python train.py --num_hidden_layers=8 --hidden_size=512 --d_shared_expert=256 --moe_layers=[0, 1, 2, 3, 4, 5, 6, 7] --router_score="softmax" --normalize_top_k=false --routed_scale=3.77 --init_std_router=0.0251 --lr_router=0.00106 --norm="rmsnorm" --norm_eps=1e-05 --beta1=0.95 --max_seq_len=1024 --train_tokens=2328000000
Below are experts of layer 3 (counted from 0) of a mixture-of-experts language model. Rows are named router (the router's row for the expert), gate (a neuron's input weights, with its number), up (a neuron's input weights, with its number), down (a neuron's output weights, with its number) and show model dimensions 448-511. Each number is 128 + 32 x the weight over its row's rms, rounded and kept within 0 to 255. Numbers have three digits each.
After each expert's rows: "comes after" lists some tokens at least twice as common just before its tokens as in all text. This comes from a sample of Wikipedia text that the model never trained on. Tokens count by the router's weight.

# expert 4
router:158193172096108170117108178112126147118180166109093114216086114124144140127170125062152124088112190166068104114131146159142056140136161112114125115133117105157142102131088150147055144088175091
gate0:109211162128106104147126148152119083110114178133107121139120125145119139140171163138149066088198157096120127098142166164108098144147101180105062104167090150199122122104101155094107134170130134
up0:139106108134055109107127141060126123118139124123148087144122175164130141153165087104124157133180107114130151102099151147175121115157130060077113139103127091181117173155149114122129174124150160
down0:179163162161170154131111084168077152117108125133131162100122076130096134167090157109181114141104176187132098152139120160111081158127107185123118121119110119133117144137098163081168153098104119
gate1:135115159126123051139092058096171100059089135150085139072124165150138118132201186094141101131154142105106132101131072126153115111124114141129140164155124175087084121138060090115090124115171116
up1:095133147146127094124089087094127167138072109121107165143158192112121081092222148113139120145163168178103092137165137079139113080150156116042136101138174142109159146137133137078077139066162127
down1:170120094180119125113133152177157089086149120137111146099123111188147119156138155129122137137201127205158091134144118138173089171143101184172130080108125165126136120082139189145095136148115149
gate2:080148136075133204113117166122136174158071138096132110170095132157086157175153144139172128101125150144131125136143122123185094202166094177143087082140127134133134047100172151113145098081110110
up2:102139189073130124141126198125067032080143081145107168114097105048186187079120128110155132128148193155108109134095143025149103109166113133142139201093119123194176104098148069121195107129133120
down2:085217177158128137123129109201175089139167136056176112143179153194183174090165139140160103139133079134167126114165113089099122140126129114126138091136153150127169132106099178071128092127201144
gate3:103152167163107112094186160133095124177140196115051153166180074142118106140132133111127081127148130120127163144143162134146135152092115116103159093140122175133084162080087156168132095139144160
up3:109115127143154139151216097101146098105073159045080137141149116130126121115167117113143137145121141233172165110133140132147183065091103098122157090143104159113153115082099103093193159105163132
down3:165141150098123119095129087120087104095138120139135135133128144112091116085070117123092115138099117099100137185133060122168116127081128153152178168129134080144141169201153124162115061131105182
comes after: " |", "–", "|", ",", " (", ";"

# expert 3
router:155067133153145141166186125132143138164174167158183089108129158181122130097140203152134120140127086158083120119082084181169100111140129175124158122105127121061130117053110117155098105106128162
gate0:052133116117171149131083092093110105122145160141127174146152185115114163139095178125204134136097107121147106070096141075176162123144175170160121118106125125091127145095106120188114135074095162
up0:150154100110111106133141103154123129096132127131115148142128202166167117155162079094124090046092188153124164112144138127109103150121156104204107164139107092132149102133155139143131116150123193
down0:128144124148161148125107119125172144165146091138176172113176129077097135094139127156153118142172098096063101148092125122162102143110084209112127068106110126119117154151113142169207141147173132
gate1:087130146141155114106137096087067139110156124110114163068162137161013117145192091109124084112127091113133185167143156125107128112112133117036152132156175099095085130105120040105103120069181096
up1:115120117120139146102155112141077104152151169165141131125153159147077118169201112125069134139114108146115142186161133101135107112155135175036128132142154136119060103130039148152107110137152125
down1:140129134137135131173102172132089128064106109135164144131109190117168090135129124106163109099095105114186073065091149074104139123079124152184041167100134121152182133174201170131141181116110144
gate2:095068077209096108124157125078100116084201168145102169133144146137062139166147141137111117152144159164094140093155123161167116139116112124143125123052139122131107130156083145174115080140128115
up2:145155120103179143117158147176176193120141121080196113149022138163178075139121121130191041083101113125065108146142077152154109085115117113205167158134083148105112117148140168139132174155115110
down2:201108058106123116107067143159128180074140169139074101100123046057132166069123110110096154164198153120144109139109131152108206175169146106118101187165193066098170175147127129140110088089147113
gate3:119136109144117115127126130147075075165128109129121122118146111127083140137116135137121184069125133140163160114135143145156133166115099116064166141116137154195122189079170126103106167096129093
up3:126133104134146104140149135138113121097069072088179137177151156083094146125123120135124090098135057138120156138202124133109161167148127095143155101171133157143104187133096122192083069095146118
down3:118116090168134087155119139156148106182177149127069095105099078095150096132142153088140209150099134125129120110096105088095145123109156102123130211073203077133144136173144128090115186113097125
comes after: " the", "==", " a", "'s", " his", " The"

# expert 1
router:187189099123174111130155164129168175152106068109177058144127170174108146102113100119116118118099121104184144078154131100128156201137107150172191071133140191037106147095064075167112106182102114
gate0:123128115163122110067163157116164136161090114056147105163170091179117138142116149151095126130174088128119094104095107090162147205169166093071114052126130154094122118142079115125114013153122139
up0:101125140123110160123101166130135205137096113129112134130104071121189128131181131074146115138146139098109122122136150160090032145130140159076166090129136142078147177148149129147180068131128123
down0:126170083119174146111168088118104067151062132176084106168166087115184095111101162172115161105119154137161113157144090069141174141115144152128107176080137077159130166137117135081181165129128174
gate1:118123109092127120139116150060175089137126075145171202180126099139107085151132175156138112167064086109157111165148153127113049089107190092108138156141146099098141125127081121130129102144127126
up1:096076133111104177079106164131067174111155146148091120079133114128170160141090158196182150180176167153127183166137091146177091125146133128139094141136125182092080101108126129174126089081126137
down1:054108097112145117171089115060152182180139102090146106172142160129171098102121133134149179112119099084207113173123148152081155121072112102084165123123106143126108172135129107046123116140103172
gate2:131186132113121102118185155177166131077119119136150114165159100109111129088121149121117137102161095089054083113079142151173102196116203139121030117142098133100169083148097125115122129136149142
up2:117076159151101177157068098104144150144185159176121116073098103157152154103151113077152173105113196126125101111126048167079156061140078168160159112130144133165179096094189155113064181106150105
down2:027107142138153118135150127133112130133059110116151165143154113134113126111127130074084152178105138142094143114127197115132159131127138168183067052139071157110104142217149108160157059126167106
gate3:185116168125127131090113130164193110118111112133129087168144060124130166123138113133117159096180097092109144126104103103120060187154186103109137131104153166062131153155083189111138209078128149
up3:119097171196129140132142110118095110082151193177133189120184173125126101148109131120173158110117129144085126111161144186114174099155131174086089149191131085165139128183127153100105094131131079
down3:071187166048157182137110145112074157113112193129097132133124087097101106117144120132175149126149042131202155140120123073130118089156165114093164135109118145139109107130126073100133142110112173
comes after: " the", " a", " an", "'s", " his", " The"

# expert 7
router:087098158147134112099144130144164110111151102119154127193126188138137119124135111176145123158112173142123170183086174184118122142124077103095113160175193101132141154090168128099104103125120092
gate0:123192132120133092100121163088107168118083092114101116083113064091166097206107152098139081134203094120097137145124130104136180087132186101089146112143163124110101117173149153110167090140177119
up0:178134106149144144204158147170122165122131131174132157136123159159165073154099171169049154142129184140112123117169131117135119155093129133132169204122092127101183163126118177097090106086092101
down0:086133098113134168068100095104156109119139130106129153118138142085154090100131114143201111106128098164129101108099106172057072142123181146083109010226149099126108104091156133164168107124078140
gate1:139153082078090137124085102134117133125165185161085102133153100114184177134143174100110092097146154095115075074130115106182143140083150147076097141171154109120086175152160169065121124111085131
up1:169127092152219181110069125092076171180144102107162165091204144102104155124113131121146066110141094138131084145088125126156099085148125155142123096180100124159156151071111126059135084129108113
down1:085135061082170113158198163115169085105081171068136128103135123174106118134096155176132180102128185105128140125078075156178163114146059040161122065139136074137121084158104131108124146147151143
gate2:126161068078158134157102055109146126091110154160134099163117147120122130038125118133055114172068105161135146155083147087129178114058168145078134103116151132183153068184095096134116127123145104
up2:179134101083085112097169087147126131166127126135118130083103118142085094081162133104066138134115101083173166136104154121089139125082117145176154134156101092087138089176115085081156181096140074
down2:124136118137136083102137093183082156181198122135128128122145092154091071134097118028121121149122193123070178135146133119160153132101118137151086126148111109115184134124104164134114155136139152
gate3:103123137128154128103153122060104103136111139102088147166078110084124096172143100125167163107127114091078143153173151157154120175140053120098131133153169108119114134070076097065139129106130097
up3:160190104069189127151129110162146111102100095182110115155128118174146186082114151098123135184127113159192137141111110157127149088163177146134124126156067132153173110118029136166105152127148103
down3:108104126093151091130124097090114134136091151132143117114165121110105113128139165116133175161157192075225129094187135117084154126098157078135091152153183120106150121047127111149147120137138124
comes after: " was", " is", " of", " in", " and", " to"

# expert 11
router:100164158114119169097163081082158169094130160110163164058136109083129171075145103120125166106134044083147141048156131143098128107153119115096089144078094120131169178157061117137139147115112125
gate0:089135156154140133137127152107108132129168149159102070154133104169192137123104104135142191091136137169124118182076109138129166099143157156102111135105135075122136153100156133103143096128133101
up0:102147149119174183207156156174135128058106146107073096104132123191131184128136144138070181109117144173157124128165118081122173190187097120133136137088142177080134137183098129153142111090031148
down0:108154140068081096148122135180111098133123107100176140136099121166126044092059116133133143143188126098099186092112197105127100107085151160107163124084125094150122120081121136148138092125173161
gate1:143173129138153077118122125099169149119117088192128090127083192091117129091148120163154109141057074189119131140068143117115085131190073081094106153157122142154144094091070095109072151133102145
up1:070171092088130139091149101176131108131114044116120152130133117164127120078148052103181118138148160159114064188104153141138111110111094167096105110097172085185093102108125155166144106127084125
down1:180092158126143057172155120090142118089171142067110100219128116113147115109148134163102140143122108164142135095139138156161125102136192057159109129096150112059178098115132116082160136100056095
gate2:165143123070089083062064121112094146057135136159224139102179103092155120135123143102132065147166101093120126153105073134140095163125152164126136154165137167119081059113145128129116149038126111
up2:096169069085092083130126129157169137135097185140143166114151096084175175111129109119133051164079132145176141179165085180119066125143147118140110162136095090104091128155062120100139081134137116
down2:175113177131155185109116140132142133140118101121137142157081134137104135133084171171164166154104180163106117101099142079123109084104090105116149100106165109183114123122180166117090150127080162
gate3:156162199125146124109094164068201114099187123114229167089110095111146155154077127137126063158175148111115047200146148101148083072129164114107075169176119176128120073120081138069103106173086119
up3:141050135121121120103087184166126156143092110137113086193089108128127148143100208108110151096113124199173128114113101147113110134143137166107195094133113099146127147147075106151137118140131142
down3:124153171106105143159129132072157088116199133087113194120196132124125187118141093164146089120130106100120113097092131082142107140082140135127069050140138128097132089092073159162136118107089123
comes after: "\n", " ", "==", " ==", " 0", "%"

# expert 5
router:152183124157107027118086085111145136099122086136129105127094124085125101150187141103087157103126182098085157117107163125089171111103077133139159147135135108106101158171158164130109075160165111
gate0:168187155131131138110141174183140144152119071129156138124130078071176097151123131099157150110086115174103068122173116117127159176109156182164136100161185130103068126083090147100185119153176132
up0:092175096120178173136125172088159132110146099129164142121147149154147142132086161192098255058110207144097084135076100116078132128112137166126154145111124203188174159161084170158096155172129121
down0:140065118148093151155150136103156118139127184105110091124101093083148097167114109104123114046149128136171093084062165150136141165112139123108206067065110139091111155130143184108149176156102154
gate1:128075124153121081144174170161163141117132045124110114152111118095104085093133161172089144121109197124130069108160117114106178133093139130136118121085094154190200190126132078172095092123123109
up1:145138153113146062073101106091057149099160119124143093142114126179125142125073156164105125157114192086091171156200152063129161075127085108111093097158107129137110105135124133106137098191078082
down1:098112120111085182150111138149178144098116130153130110116105156084142111084134145150146150114126128095116123072161156165159085161114105153163122074152151144153103152199135166149108104159084102
gate2:127101125129141163119146150167136143110117123157109111151074075150098113148113116146100161134140124227119124179098160074143137129158159116151161114116132131160134117111099092021135151118131133
up2:147149139176056096169133134123140128125176175139102121126161100083113119107115090106117134094129117113064146164110188143122125140114150185042167151139116119124122154094152138218183103159105118
down2:107222103053164059142133123109103081057121107160146171151077112151124091106081111117081141041078152131110116083082142140091119131134124118140198156106137133149128118113081184111064078116134144
gate3:184132110112147148135140174077182162131107125133098167099104156123125075105169079158084125075043171126139105140151122145135152140094137187145145145152159147135146113138087136096140136124191193
up3:169106170170208129119178144123211093157079098121129109100170126146143117084099161126161120174107092143145133120100059106120107161091158120069135113167100131082150168076159115141181123120146182
down3:088107118101138164133096176132135147108130165094101104164123113053155110178198116120131107127126144183116070122125186143092123129084118134108147071084102132167092186114133164098157180130113109
comes after: ".", ",", " that", " to", " as", " which"

# expert 0
router:101075155054171161071161090063106138143104185151114156164139071118094091108098172110077078125170102206163132148142101165127154120124147208123145129135071137137120119156132134090164157108146161
gate0:126159130100154044161120069121096081111152168115099146098086084146101158113146120111097117137125117159146135146154117141093119119110191196133171101109087164099106116153168172082154173127142130
up0:099042111115120123124076116112123169112167111097113164131144101147081131131183184142151109094092126193085135119105068095119174126154139103098148124109113125122161102184106091122091156063068124
down0:138140119138144162107102154136154149108098145146118112141140064189102189082137102145178137119212086119149096176152173150129123154216092127145201119134167149149090123140130072116116059186110103
gate1:084196213165183165096169086144179137183057125129042125168117098142157116081166154140089119117095164188152117109055146107137162155191147097152142135162115161099089147100136129157144150172171163
up1:132154114124153103126168154145148157124156129152071143103092152075132144099149127147138140084107130097148074103150157089145136117135129172151176098119137144151130107122078057152138091106141110
down1:144091137164111170120119094109071123132079144119117093144153137148144075111116176078088112123132192125055144172132096169115155114173074160140151214116102092159079120128074112153139118173108128
gate2:081192083094125112093064141167168125140097141154032149138128136136085136063111089157125133182086125135151130119087091162143110072156125145135108121174102084144110132131136158122120200074158163
up2:138130176123128097098163069166172139141157100176160136162091164107129177105095136119091198111140106145122143113109123121107105125135124149156126114115148153136190079161109095085138118057111153
down2:137126163079162191151078138098166194122111190094111138107101090108109152146154137163097115042075141087186075146138174084193130095145134105156140102097122113093184172107066128153108140108126146
gate3:170117089159160162143080134098103132050127087156145123128160132127129105167186102139151104133091112119138150067122156092163082141116162118174092177079101139133118092093102126129156064114118087
up3:120149153145091140084117053139119095111130148125138203072115110139107155136085160118101127081132133130119156103134103115133157102194133143123108127156124166094110150153144105073152135110127114
down3:094128097143102104160105092154134161125157154181102070131120108112081049176097124126124132180148165104151097131091176126170094153127086082110192142149106173137211153106108144160142172169152124
comes after: "\n", " |", "-", ")", ":", "°"